From a checkpoint of a small mixture-of-experts model trained on Wikipedia: 32 squared ReLU neurons an expert.
Below are experts of layer 6 (counted from 0) of a mixture-of-experts language model. Rows are named router (the router's row for the expert), up (a neuron's input weights, with its number), down (a neuron's output weights, with its number) and show model dimensions 0-191. Each number is 128 + 24 x the weight over its row's rms, rounded and kept within 0 to 255.
After each expert's rows: "raises" lists some tokens whose logits its average output raises strongly, later layers aside. This comes from a sample of Wikipedia text that the model never trained on.

# expert 105
router [151 142 168 176 127 118 146  75 146 121 106 177 110 156 135 107 129 136 133 156 123  81 144  93 174 107 107 176 107 106 129 145 144 149 203 125  97 113 121 118 142 153 132 146 123 145 162 192 166 103 123 144  93 162 124 119 156 154 130 132 116 117  94  97 116 114 163 128 110 135 132 123 116 115  99 137 123 126 109 150 123 113 128 126 145 134 121 130  92 129 123  94 136 131 138 118 155 141  90 147 135 104  85 164 165 119  93 112 132 129 139 141 111 108 107 153 145 109 106 155 147 109 121 132 106 111 123 118 153 159 125  98 118 125 141 134 156 146 173 127  89 166 131 173 129 139 107 123  96 158 169 104 107 161 117 107 157 159 116 101 159  99  79 132 158 118 151 134 121 108 119  97 128 101 169 143 131 128 123 161 123 120 108  84 170 109 140 157  68 107 119 121]
up0 [148 147 145 152 139 103  97 114 146 122 166 125 101 168 149 142 138 189 130 115 146  80 135  79 165 135 103 132 127  95 125 102 108 101 136  89 111 104 124 126 135 123 154 146 159 131 151 112 119 135 126 138  83 165 161 135 125 149 171  85 123 157 103 157 122 138  97 150 116 116  96 131  99 118 114 136 111 158 150 135 102 172 132 126 108 130 138 110 121 115 101 127 135 132 126 133 185 140 109 143 107  86 129 141 110 103 102 113 141 145 138 143 134 129 126 143 165 142 125 160 157  95  86 169 156 155 137 148 120 138 142  89 137 146 159 140 163 123 181 102 135 103 102 144  88 123  93 131 150 168 143 112  91 189  83 105 104 144 137 116 140 133 164 126 124 125 152 130 129  88 122 109 144 123 150 150 166 111 105 110  89 137  94 136 134 117 119  84 126  94  78  85]
down0 [162 154  87 131 163 143 168 140 120 132 144 144 148 116 217 126 120 117 154 125 180 133 105  97 129 170 132 103 141  98  73 101  95 108 125 119 128 115 118 109 157 157 177 156 117  99 133  95 100 134 135 117 163  74  96 102 136 133  94 114 132 126 117 162 111 169 121 138 120 112  90  94 142 152 134 121 132 166 118 112 123 135 119 112 182 160 107 118 103 129 130 122 104 166 156 117 107 120 125 115 123  99 112 107 126 124 110 164 150 127 118 162 132 118 111 142 163 187 119 123 103 134 159 151 119 146 115 133 100 152 115 130 134  98 123 119 157 136 109  84  95 114  90 114  75  90  84 151 116  95 152 138 133 122 155 125 113 131 152 127 143 167 167 140 141 102 147 147 155 136 113 134 102 138 149  98 140 134 159 115 124 153 141 142  80 136 148 157 139 110 111 121]
up1 [129 128 122 167 127 113 127 140 152  93 128 166  90 170 167  89 138 142 136 104 129 112 163 101 133 149  93 123 115 142 151 149 110 168 186 131 116  86 145 150 138 137 125 128 106 113 136 155 129 144 143  99  96 130 163 109 149 141 131 143 127 158 119 137 144 170 129  96 159 111 112 136 123 148 104 122 131 111 109 131 117 141 123 125  94 135 144 147 136  63  79 104 113  97 134 118 139 100 174 151 163 155 105 126 102 109 132 106 154 160 139 146  96 103 149 141 144 126 124 152 169 106 106 130 126 134 151 129 132 102 128 158 119 159 114 149 130 153 129  88 110 128  82 137 113  71 125 120 108 188 119 121 138 120  86 148  75 146 139 117  76 163 132 121 115 140 132 138  98  90 141 136 138 125 179 134 118 122 102 134  80  96 142 132 173  94 132 135  96 110 184 100]
down1 [156 109  74 164 105 112  88 172  91  92  97 114 121 142 146 132 140 142  86 151 134 107 123 136 172 215 101 142  68 141 125 113 151 150 126 107 105 129 157  91 137 146 149  91 139  97  80 121 137 130 104 100 126 123  95 104 119 176 112 142 135 130 135 144 135 163 158 111 130 125 138 158 107 157 159 145 144 130 112 105 103 123 121 146 155 133 135 134  94 121 105 143 128 140 125 124 165 118 116 100 119 133 109  91  78 165 137 168 143 112 130 147 157 153  91 136 110 146 100 129 144 133  88 134  99 168 145  86 138 145 124 139  99 135 109 142 152 129  89 154 108 111 117 132 173 163 150 155  88 143 139 136 146 123 104 151 116  93 135 109  72 124 118 128  89 144  99 136 164 146 131 142 124 152 166 124 129  99 132  99 141 118 121 129 129 131 139 119 166 150 156 106]
raises: "all", "uck", "amp", "ip", "ina", "ops"

# expert 92
router [138 137 139 134 151 127 132  87  88 145 115 149 130 133 146  89 121 146 141 158 137 114 109 115 162 147  94 151  89  93 136 145 118 148 160 162 134 129 144 114 113  88  93 119 141 136 118 120 141 150 121 164 122 139 118 107 142 105 141 122 116  92 133 118 180 100 157 146 176 111  95 137 133 100 117 137 141 127 138 128 164 109 136 120 158 166 187 142 148  99 108 132 141 132 132 122 174 155 128 118 122 105  82 125 146 124 119 161 108 153 153 113 125 133 131 143 142 120 106  98 136  83 130  85 118 128 157 100 141 141 136 120 120 163 139 124 165 124 163 119  86 178 129 127 103 143  99  69  98 152 145 124 158 131  89  93 119 176  72  92 148 126 112 151 148  86 138 159 140 159  89  86 116 146  87 134 142 109 112 163  78 156 106 131 136  97 130 160 111 106 132 168]
up0 [132 132 150 121 119 123 125 143 114 141 133 142 136 163 140 125 112 122 140 142 134  91 137 117 147 120 133 130 126 106 142  84 124 127 115 118 109 153 148  92 101  84 124 125 139  71 120 153 149 157 133 105 131 198 147  88 139 121 123 148 146 144 155 139 135 133 115 151 124 127  94 145 130 111 128 148 127 119 120  99 128 117 168 121  99 170 151 114 169 124  89 151 180 127 135 136 121 145 164 120 149 123 102 123 122 138 126 147  99 156 154 130 114 123 109 131  83 175  87 138  79  99 114  70 144 124 183 109 109 157 124 134 141 131 130 131 166 154 160 111  97 110 113 121 131 144 113  94 114 128 148 112 125 168  96  81  95 118 119 122 158 153 136 168 139  78 128 181  75 127 162 110 139 141 118  62 152 149 154 160 148 144 135  96 113  87 103 127 143  85 139  91]
down0 [114 132 107 130 150 135 134 150 136 123 131 143 132 129 110 130 153 103 104 128 102 146 109 143 147 140  84 169 125 149 122 145 135 149 101 147  89 102 134 116 135 181 117 152 122 146 159 125 142 106 125 144 130  77 135 129  93 105 176 129  94 118 124  74 130 120 131 129 112 127 157 124 155 138 120 112 136 148 145 140 114 149 152  90 171 115 160 152  67 107 144 129 145 150 136 100 144 159 113 157 110 160 151  75 123 111  64 141 141 143 119 136 113 116 150 129 140 153 160 107 116 126  98 172  99 169  45 131 128 130 129 125 120 148 139  92 110 136 100 137 143 150 148 153 120  88 171 150 118 122 117 115 134  99 152 174 176 130 142 118  77  80 128 105 124 127 121 127 112 118 125 154 146  79 100 172 125 120  82 106 113 129 133 182 163 137 155 118 123 145 117 152]
up1 [124 123 130 154 129 127 119 124 163 132  87 130 141 152 155 121  91 155 131 131 172  94 158 115 134 100  79 173 118 195 116 118 148 135 138 108 162 146 159 120 114  91 154 124  96 110 139 162 132 107 161 136 134 134 105 120 114 123 104 130 119 103  94 110 125 115 127 106  93 124  73 121 158 133 159 149  97 138 139 114 159 117 117 133 129 125 129 115 119  92 144 156 145 150 116 153 156 109  99  89 100 158 129 130 127 143 125 168  93 128 127 101 161 126 127 103 138 179 116 156 140 157 143 118 130 127 170 123  98 139 123 173 158 114 145 111 152  74 154  92  82 108 116 104  88 123 120 106 101  87  96 122 194 132 134  72  95 138  86 140 130 132 128 134 136 109 148 139 146 139  72 151 145 144 136 139 136 124 130 146 105 178 126 170  78 129 145 135 137 129 123 125]
down1 [128 110 116 156  58 151 140 157 112 142 131 151 136 144 137  84 156 143 155  98 112 120 147 148 119 108 170 132 153 134 176 105 171 135 133  93 134 168 115 132 149 112 112 138 125 128 145  78  78 102 103 138 100 128  69 140 153 108 105 141 107 161 128 107 109  97 116 125 123 136 126  97  90 141 144 108  74 170 152 136 125 116 159 107 100  91 127  95 143 112 136  98 170 119 161 116 123 131 136 159 142 109 178 129 130 156 100 131 152 151 160 138  77 123 101 138 166 172 155 124 128 160 116 116 148 140 192  99 136 120 129 111 141 148  94 141 112  88 122 127 130  90 123 162 111 121 134 158 152 131 100 130 117 129 143 112 124 131  87 160 164  99 147 115 110 130 130 144 151 154 117 146 112 165 174 125 104 131 139 102 120 102 126 155 123 115 100 108 142  91 133 110]
raises: "ories", "usc", "ca", "us", "opp"

# expert 54
router [150 195 149 146 115 115 156 128 130 160 116 159  92 137 130 138 126 140 102 185 139  95 130  70 129 120  81 161 134  77  95 156 150 158 158 167 122 138 114 121 138 110 113  98 146 130 101 133 147 128 122 152 129 148 108 116 139 150 175 156 125 123  61  87 140  91 165 138 106 161 131 121 140 124 124 164 145 145 141 173 115 158 114 151 181 145 132 158 107  72 157  81 106 147 115 125 160 108 117 121 156 112  82 159 143  87 103 129 111 117 150 100 133 126 102 121 158 132 118 135 123 107 113 137 117 134 153  85 163 134 106 100 113 143 143 141 157 127 156 117  70 112 120 157 125 135 127  97 109 123 116 119 136 164 115 123 136 130 141 132 162 109 121 135 144 103 138 134 115 164 116 136 140 128 149 165 176 110 114 152 111 133 110 115 159 111 138 162  88 142 135 137]
up0 [101 137 142 164 125 118  91  89 157 153 149 125  80 166 145 128 142 119 134 141 129  99 154 129 115 148 159  87 141  78 117 117 133 142 160 146 154 158 105 150 173 128  84 114 100 129 134  99 132 135 141 123 105 133 121 142 140 138 128 108 148 112 133  89 133 120 118 130 141 163 171 161 119 161 123 125 192 130 133 125 119 147 120 109 161 122 105 164 142 109 132 129 107 164  82 136  91 142 113 146 114 137  87 125 130  35 117 135 126 147 143 115 140  97 132 120 135 110  95 112 147  95 110 154  82 144 139  80  92 141 109 156 112 130 124 163  92 144 133 116 109 111 145 146 128 148 131  90 126 152 162 133 108 149 172 127 177 117 159 160 121 117  97 129 147 139 123  81 110 144 123 137  82 123 153 111 166 103 144 171 136 112 180 136 117 118 148 114  91 118 135 145]
down0 [131 133 150 143 138 113 109 109 101  89 128 105 124 144  81 151 158 119 129 115  93 140 130 116 150 172 132 164 131 108 103 123 104  96 118 122 146 125 140 137 144 109 150 122 102 113 159 120  87 115 156 139 135 114  97 121 104 176 128 178 127 115 111 122 113 130 107 190 126 121 140 124 120 124 119 113 118 132 110  99 160 143 135  95 173 160 109 154 188 123 134  98 150 178  98 112 134 150 122  95 119 135  85 127 167 117 146 118 143 104 144 128 159 158 128 119 105 119 106 141 121 116 133 118 113 125  94  99  94 131 124 146 111 127 120 113 107 167 147 140 200 156 168 136 128 175 153 133 161  98 105 106 131 118 109 120 161 126  89 114  84 131  97 136 142 108 137 140 109 148 100 132 126 121 129 105 140  96 183  99 145 136 131 170 168  77 155 167 168 104  74 143]
up1 [169 161 148 133 119 162 155 162 154 146 131 182 108 112  71 116  99 113 141 100 110  97 136 140 155 177  84 117 101 154 127 117 150 123  98 121 128 138 138 136 131 149 118 119 116 162  89 120 116 144 112 126 121 111 143 140 146 142 159  90 105 105 142 142 130 113 104 147 158 102 128 117 164 140 128 158 161 138 129 115 145 130 137 148 142 136 122 119  96 139 130 118 150 114 133 150 165 124 135 131 125  85 109 145 137 158  93 141 140  78 160 117 128  88  99 143  77 131 126 112 114 150  93 116 178 116 168 141 175 138 167  88 118 109  81 134 134 116 115 130 114  90 139 139 123 158  62 136 126 155  81 119 142 119 109 149 146 111  46 133 132 141 103  99 156 149 112 147 111 116 119 117 150 134 134 130 163 136  99 125 159 139 163 144 110  77 131 113 114  97 160  97]
down1 [118 158 137 132 123 145 173 120 116 144 101 101 106 145 167 128 135 105 135 100 120 105 145 109 112 131 158  98 123 144 151 144 127 141 151 143 132 134 100 123 128 106 127 101  99  93 112 111 149 120 130 109  85 124 135 144 153 114 140 126 127 145 114 125 114 143 131 119 162  88 103 134 133 114 110 110 162 163 137 110 149  90 157 147 120 128  97 149 143 139 158 110 116 117 109 102 110  87 149 121 121 154 107 168 136 143 129  97  95 128 113 133 113  93 176 162  74 178 172 133 114 134 159 117  99 135 134  92 181 123 134 204 158 183 139 114 161 153 105 117 158 151 148 148 111 124 112 137 149 115 130 124 129  78  90  96 163 136 108  82 150  72 158 168  94 151 147 149 155  95 137 135 100  95 123 131 114 147 113 134 155 147 174 147 144  87 147 147 106 136 117 101]
raises: "og", "u", "o", "at", "um", "rit"

# expert 50
router [120 142 168 153 183 117 137  99 106 142 130 138 121 166 110 130  87 143 147 132 109 139 106 124 134 118 135 137 134 135  92 165 115 157 141 147 109 147  84 144 107 104 127 119 156 143 133 139 155  91 130 182  71 104 109 140 157 159 129  90 148  98 126 122 143 133 159 129 144 136 123 116 136 137  91 150 118 129 151 122 155 129  95 116 128 117 123 118 134  96  96 116 135 131 138 115 123  87 166 155 111 109 120 128 176 101 100 121  95 156 150 125 104 118 126 149 156 122 131  99 218 103 117 114 155 154 143 113 126 106 138 122 165 204 168  92 137 135 136  73 123 181 147 127  93 156 124 140 116 163 127 134 124 114 110 116 118 172  99 122  99 142  88 115 167 149 167 116 133 121 103 117 147 130 133 129 112 149 108 161 110 128 128 104 145 135 122 175 133 107 152  82]
up0 [155 116 133 110 164 137  99 148 130 113 125 130 171 177 115  96 105 128 119 133 181  81 118 158 149 109 157 137 163 128 120 155 107 154 175 177 133 179 121 131 107 154 147 139 113 136 105 152 130 102  85 151 114 118  88 125 136 140 111 117 149  94 165  74 172 134 166 130 139 166 119 146 135 127 128 158 126 120 126 124 128 143  93 125  97  82  93 137 126  92 141 122 152 148 116  95 116 123 122 141 106 135 146 144 115 169 115 121  96 142 119 122 119 138 112 114 143 140 108 147 158 123 104 109 133 120 164 131 144 121 148 116 135 143 163  86 114 129 121 110 150 177 129  90  72 162 106 150 128 142 128 125 119 125 144 153  81 152 149  71 126 126  82 129 132 128 161 118 163  58  98  91 116 168 108 121 131 146 112 132 115 117 133 139 142 122 143 162 153  81 123 101]
down0 [152 108 124 130 136 184 160 168 145 146 141 147 148 109 123 120 154 125 135 107 121  97 163 175  90 118 120 113 143 115 138 156 107 124 152 118 155 111 139 143 108 136 140 140 141 161 113 152 140  91 144 113 164 158 131  70  88 120  91 122 108 149 155 168 151 113 126 126 114 124 115 114 163 128 135 115 155 105 143 127 113 142 130 138 126 131  97 119 132 137 121 148  93 137 144 104 161 132 101  70 143 105 159 140 125 135 120 123 130 104 141 127 138 120 159 123 118 174 151 160 104 172 107 144 142  88 125 187 123  95 146 145 106 123 189 141 123 159 136 126 134 135  85 116 147 134  78 146 140 149  88 136 155  95 110  99 109  91 114 128  87 149 129 103 118 102 103 147 111 146 101 133  87 147  58 133 147 114 116 113 153 121  91 109 161 139 100 120 128 168  64 107]
up1 [127 103 161 107 144  91 127 128 152 102 128 202 152 171 118 145 142  98 138 124 105 141 102 101  63 109 129  92 122 127 101 120 127 122 135 128 111 123 148 121 118  95 119 132 132 169  99 130 179  95 120 183 103 136  58 157 111 116 170 103 134 136 121 152 151 134 160 131 103 109  98 134  76 139 124 165 105 169 103 146 129 123 125 113 116 136  97 134 138 113 133 127 130 101 104 125 144  94 135 159 162 121 129 154 112 108 161 105 103 114 144 149 125 123 107 149 138 120 159 145 142  88 141 149 168  89 119 112 132 162 146 150 127 136 149 113 143 128 168 147 117 127 141 100 118 186 152 154 131 170 125 102 118 162 110 130 113  50 114 157 113 121 146 131 121 124 113 159 127 125 140 145 139 159 102 115 160 130 120 184 149 107  96 138 155 109 112 124 122 141 137  89]
down1 [152 117 141 117 135  78 140 151 115 132  97 141 146 118  78 137 129 131 159 112 142 109  88 128 111 137 102 150 107 157 109 107 156  83 135 139 153 133 137  94  96 187 113 141 104 161 123 148 141 123 154 137 142  83 137 116 137  91 118  77 153 147 124 133 116 115 106 134 113 131 187 133 149 137  86 147 131  95  89 156 116 131 115 122 115 112  90  97 123 150 112  87 124 139 159  92 127 135 131 156 119 140 142 126 152 172 127 127 138 111 127 126  83 110 111 126 149 131 136 115 138 139 143 111 161 182 101 112 123 126 126 106 117  73  79 148 176 166 120 132 110 130 113 128 128 139 106 100 129 140 126 131 149 153 110 117 104 146 102 152 122 155 125  82 141 166 131 119 136 123 118 117 175 140 110 132 148 153  84 130 162 161 150 177 133 178 165 101 128 199 116 160]
raises: "es", "ed", "ec"

# expert 72
router [135 160 162 132 183 132 125 118  88 159 151 135 106 139 123 120  99 118 148 157 168 105 152  82 117 122 126 135 109  77 128 149 110 135 165 161 132 122 112 125  95 129 106 130 141 182 124 152 144 126 106 116  60 138 115 116 159 124 161 118 132 142 148  99 141 125 153 135 143 100 118 125 130 113 128 110 111 117 193 101 117 110  72 132 163 179 110 110 148  74 147  98 149 126 115 116 167 135 104 108 163 125 114 131 192  79 104 115 120 139 108 122 133 107 121 162 164  99 138 109 140  93 134 131 137 166 148 129 129 103 148 134 142 151 144 124 173 129 128 123 128 179 130 150 123 161  80 107 126 132 104 124 128 158 124 120  84 161 157 125 113 106 128 114 157 131 123 126 150 131 154 116 101 152 101 154 143 165 121 145  90 121 132 131 157  82 124 152  83 109 135 143]
up0 [138 131 155 125 132 156 118 180  96 104 117 147 119 155 130 119 112 149 123 119 145 101 147 121 109 116  81 133 146 107 141 131 144 126 169 137 145 115 128 115 126 134  96 146 131 152  99 137 119  94 113 137 112 122 169 152 159 115 188 104 152 121 112 130 120 108 145 139 100  99 124 119 113 122 131  92 130  87 172 151 159 142  57 166 161 129  90 120 138 106 142  93 149 125 141 128 109 117 122 148 165 112 114 175 121 128 118 135 129 122 152 149 127 117 121 158 109 105 146 108 103 104  99 164 128 200  99 108 120 114 149 115 125 123 117 111 133 143 113 121  92 198  99 157  93 160 107 130 141 150 101 147 137 160 142  70 128 142 166  72 111  92 124 137 126 131 140 167 110 131 161 157 115 169 128 134 109 172  98 159 108 113 137 125 143  68 161 113 126 139 118 142]
down0 [175 112 168  72 145 164 120 123 167 117 133 116 117 140 134 154 133  96 115 124 124  70 131 143 141  94 138 110 106 113 149 121  83 146 118  81 178 127 146 133 158 144 169 137 131 122 132 112 115 123 170 118 143 114 179 103 126 141 126 147 146 105 113  87 132 120 150 145 130 113 163 142 126 104 126 113 119 130 152 155 147 141 104 135 152 107 109 115 106 134  81 112 117 142 170 135 130 160 115 135 111 134 126 155 155 131 131  94  91 102 128 112 144 151 143 122 130 127 110 134 146 107 117 163  82 121 110 138 131  92 129 128 142 117 112 172 151 151  89 148 141 121 128 139  91 109  99 141 180 118 107 124 144 168 129 114 148 107 125  54 143 120  93 158 166  97 125 130 141 134 112 184 140 164 119  99 102 143 116  88 102 129 140 103  78 109 157  80 113 155 114 179]
up1 [165 100 124 137 125 138 130 120  54 134 149 123 111 164  67 161 138  84 114 140 130 109 149 130 108 104 137 131 160 121 169 125 123 161 121 165 133 145 142 147 109 115  87 121 184 151 129 142  99 137 140 175  78 120 142 133 160 157 123  65 143 128 143 104 127 113 117 121 122 119 109 113 121 116 127 106 108 140 169 105 210 127 118 157 142 156 133 115 129 113 186 131 117 109 131 151  86 135 135 138 147 108 136 130 131  88 100 107 143 137 148 139 138 136 141 179 118 118 132 137 117 131 110 138 122 127 117 116 160 108 129 136 123 100 128 120 153 174  99 128 182 119 114 134 118 117 110 148 102 170 110  88 150 129 114 170 124 159 124 171 152 143 106 109 147 130  86 130  84 130 178  86 103 150 124 156 144 138 159 130 134 110 137  90 115 131 166 149 126 100 142 114]
down1 [ 92  89 115 128 101 150 156 144 155 163 129  78 131 135 106 126 124  99 160 115 137 140 162 132 130  66 137 144 126 136 148 102 154  85 125 114 101 123  84 140 127 146  85 149 173  68 105 162 136 131  92 161 120 129 125  98 128 178 129 128  96 132 154 140 113 126 121 111 144 113 124 131 159 100  88 128 108 118 100 100 148 113 159 108 141  88  94 170 137 153 108 112 104 162 131 196 117 162 114 177 117 145 140 119 114  98 135 113 177 133 155 107 141 105 119 136 101 111 160 120 127 144 101 139  88 172 146 152 103 145 106  99 116 119 126 151 135 157 118 104 147 150 101 124 145 157 110 120 131 129 143 107 120  89 113 133 108 160 149 118 189 150 124 141 121  88 111 106 122 113 138 134 133 126 137 142 151 130 110 167 119 131 130 186 101 138 101 156 113 161 117 119]
raises: "ul", ".", " and", ".\n\n"

# expert 112
router [156 169 133 166 177 149 151 121  84 127 163 139  86 170 134 116 107 111  92 176 133 119 105 104 142 131 116 157  96  90  96 158 134 135 157 143 125 133  84 147  82 112 133 107 172 133 143 141 147 128 111 153  72 116  95 125 156 112 154 145 108 147 149 126 118 103 142 135 140 138 130 120 128  92  65 136 116 130 130 115 123 127 124 142 162 143 134 114 122 114 146 108 108 150 136 100 129  95 107 138 179 120 103 177 165  85 102  86 110 146 126 111 104 132  97 155 150 111 135 130 149 129 113  91 141 158 127  74 115 119 137 151 145 164 136  90 127 127 136  74 107 173 181 144 117 141 123 109 110 139 113 136 151 103 120  93 119 131 138 173 156 122 141 121 137 138 151 151 104 124 113 106 147 114 136 141 108 140 101 158  98 120 123 145 135 108 163 144  63 135 116 152]
up0 [152 132 161  98 119 124  67 113 124 122 127 145 138 125 109 122 126 100 101 171 145 152 159  99 155 110 149 148 114 179 104 148 159 126 183 142 123 122  88 110 115 134 144 151 140 135 149 146 132  86 128  87 106 115 146 133 154  79 107 119 166 119 125 112 144 138 115 159 115 114 153 137 104 104 123 112 114 104 103 131 124  89 108 118  82 179 155 156 105 124 100 122  78 166 110  94 146 134 135 100 140 113  79 146 156  96 154  77 107 142 127 139  97  67  99 160 155 117 158 143 111 125 107 154 130  88 124  99 150 134 109 129 173 116 145 155 179 117 132 127 122 133 127 130 142 118 126 139 151 137 162 125 119 127 132 153 100  57 152 134 155 102 125 103 140 139 163 159 118 103 142 116 140 148 124 156 119 174 150 158 155 153 116 137 131 127 129 160 124 131 106 146]
down0 [185 160 141 131 168  92 141 145 152 132 129 102 125 130 112 115 103 145 125  90 116 127 183 160 134 171 160 155 121 110 105  82 135 121 122 126 152 159 128 112 118 152 114 132 134 105 125 148 107 130 133 170 121 150 106 106 138 126 120 129 128 111 139 110 149  60 109 122 149 120 147  99  96 101 126  76 107 150  98 113 120 107 122 137 107 174  97 112 162 143 131 128 146 168 125 109 144 138 131 135 116 138  70 124 152 128  80  90 159 115 137 140 118  97 133 150 126 104 143 150 118 175  97 130 128 140 140 125 116 104 143  98 146 146 101  93 135 122 120  58 166 154 162 136 145 119 147 139 125 127 144  92 125 147 119 138 142  97 176 116 115 100 204 151 107 125 185  99 130 120 122 133 155 136 116 175 133 116 153 118 152 144 100  98 133  83 136 160 102 119 131 125]
up1 [102 104 152 154 152 132 138  88  92 113 140 119  98 174 130  93 117  97 131 142  64 130 127 123 108 130 111 107 112 139  89 142 121 101 155 133 139 134 105 123 122 127 106  91 106 146 145 131 137 125 115 135 135 133 130 108 119 106 174 115 154 155 151 163 110 181 126 139 138 103 125 128 122 168  82 154  81  95  63 106 157 156 134 125 150 170  98 120 123 156 140 109 177 163 123 113 118 119 137 122 112 117 107 149 153 109 112 149 102 112 167  95 151 136  87 110 147 157 133 184 117 130 138 141 133 161 137  98 102 125 121 127 156 149 154  89 103 140 156 118 109 142 146 168 147 151 123 111 122 132  89 133 126 120 166 119 146 119 139 124 119 146 141 163 146 123 124 139 106  98 124 150 176 109 186 181 154 154  74 138 150 110 123 132 148 120 140 118  69 100 114 129]
down1 [147 130 105  94 121 138 143 129 103 152 132 125 127 107 146 108 132  89  98  97 126 132 117 108 123 146 126  91 142 168 144 103 104 136 130 141 100  94 135 109 154 145 127 150 137 151 108 124 137 132 125 147 115 105 177 137 110 123 123 140 151 118 138 151 190 139 121 117 122  84 122 142 147 139 126 166 110 116 168 175 122 137 121 145 142 132 119 130 131 121 123 172 137 122 116 115 115 114  91 136  91 163 104 128  95 132 141 159 103  79 153 109 119 160 149 102 119 109  87 100 131 119 146 139 106  98  86 133 118 155 113 110 160 141 150  69  79 131 158 123 118 133 106 125 161 139  78 118 119 120 116  98 188 150 208 168 138 162 169 123 127 136 153 203 134 113 154 128 118  97  78 181  84 133 171 119  92 134 112 115 125 117 134 124 127 110 134 118 125 133 137 132]
raises: " of", "ral", " ("

# expert 27
router [175 155 165 130 134 125 139 118 141 148 138 144 116 127 142  88 118 107 139 155  93 129 109  87 134 117 125 143 165 112  69 120 123 178 165 164 117 121 139 137 165 132 116 117 140 147 139 151 195 129 100 139 110 144 101 145 124 138 189  92 111 131  68  94 140 110 185 106 134 142 104 132 103 131 127 150 129 117 152 123 138 146 114 109 155 170 142 145 131 112 119 124 149 112 145 118 112 121  93 148 122  85 119 139 154  94 101 117  96 197 132 115 127  92 123 141 157 135 132  87 119  82 107 116 138 131 177 117 154 118 104 118 126 157 118 115 159  99 154 143  81 132 119 144 121 155 106 108 115 105 128 101 125 143  96 108 120 172 125 155 120  86 122 136 121 139 136 135 144 109 132 101 110 126 104 132 116 132 118 128  64 142  81 131 138  94 168 133 125  93 125 178]
up0 [102 138 130 145 125  87 150 118 122 187 129 124  90 138 131 125 118 121 117 102 104 151  79  49 171 177 142 186 109  99 110 182  95 131 123 120 137 152 115 138 119 128 119 139 157 133 123 150  76 150 108 117 124 152 161 117 135 137 122 118 146 114 110 135 138 103 144 152 160 149 138 138 149 164 151 161  96 155 128 113 114 160  84 138 138 136 145 107 148 129 144 108 139 118 124 131 134 112 128 132 149 127 121 119 168 141 140 153 116 159 156 127 112 121 138 142 105  91  78 167  97  87 124 117  80 157 131  84 140 120 119 128 154 153 168 125 162 112 132 159 112 157 163 131  86 158  83 112  93  91 149 128  90 155 119 118 133 140 135 151 171 132 113 130 141 147 149 162 144 141 156 125 147 121  92 147 161 124 135 134  97 114 104 144 143  75 155 140 123 103 100 115]
down0 [123 135 123 152 150 146 158 153 156 166 101 132 109 120  83 126 156 131 169 135  99 146 123 106 146  97 124 116 154 167 120 130 111 143 164 111 145  66 126 148 120 135 171 151 128  84 127  82 116  75 134 112 122 133 115 138 122 134  71 111 140 146 135 128 125  97  98  82 158 131 111  74 132 119 108 114 105 139 101 137 141 148 104 116 157 131  87 129 100 169 112 140 137 119 126 138  78 129 118 102 121 108 102 136 105 101 122  81 149 135 169 144 127 140 113 162 107 149 167 127 122 128 124 104 122 114 143 118  93 165  99 146 115 132 153 133 145 149 132 130 111 123 151 148 139 174 115 121 212 111  93 169 148 135 150 117 109 161  78 133  97 138 160 103  82 128 120 131 142 111 154 121 119  82 138 131 110 105 138 143 141 144 101 164 136 170 129 165 126 166 125 122]
up1 [ 97 124 114  84 169  61 153  84 133 132 113 108  97 126 118 150 111 133 146 153 119 144 153  92 114 173 108 157 153 143 146 136 123 112 135 130 138 135 139 109 129 155 145 144 137 110 160 134 135 157  90  96 104 126 160 121 173 130 143 166  87  96 116 126 130 132 138 117 124 142 119 117 112 136 159 145 108 158 147 126 133 104  85 154 156  69 135 133 110 131 119 135 130 121 159 155 143 128 130 139 123  97 127 129  84 132 128 142 124 100 161  90 126 111 142 136 126 108 169 167 146  98 138 147 155 117 196 109  74  98 144 134 104 161 126  92 151 116 120 155 111  90 166 119  96 140 126 111 123 116 130 118 112 128 180 116 112 123 156 136 177 120 152 139 133 116 127 116 186 132 106 146 126 100 103 118 147 103 145 173 157 126 114 156  70 124 125  97 106  73 157 113]
down1 [149  96 123 103 144 139  98 146  91 106 107 132 132 125 159 107 116 107 153 144 106 145 121 117 119 161 128 124 124 116 107 117 114 130 132 123  81 170  85  57 157 166 131 121 105 116 117 137 136  90 118 125 162 117 157 140 112 113 140  97 134  97 128 131  91 142 144 176 105 119 149 146 140 145 117 161 125 127 138 181 146 137 114 114 124 135  51 143  55 115 125 127 126 130 151 151 112 129 173 137 117 135  94 157 117 132 108 110 107 139 126 140  98 129  84 115 139 126 129 137 113 141 128 124 125 104  79 143 133  94 185 141 130  98 145 121 211  98 121 119 165 134 142 126 128 128 160 110 111 148 137 130 121  91 128 141 152 129 134 124 138 145 158 167 143 143 130 156 142 110 147 106 146 119 165 216 168 124 120 103 142 136 137 134 136 142 145  97 122  79 129 126]
raises: "1", "2", "3", "5", "4", "6"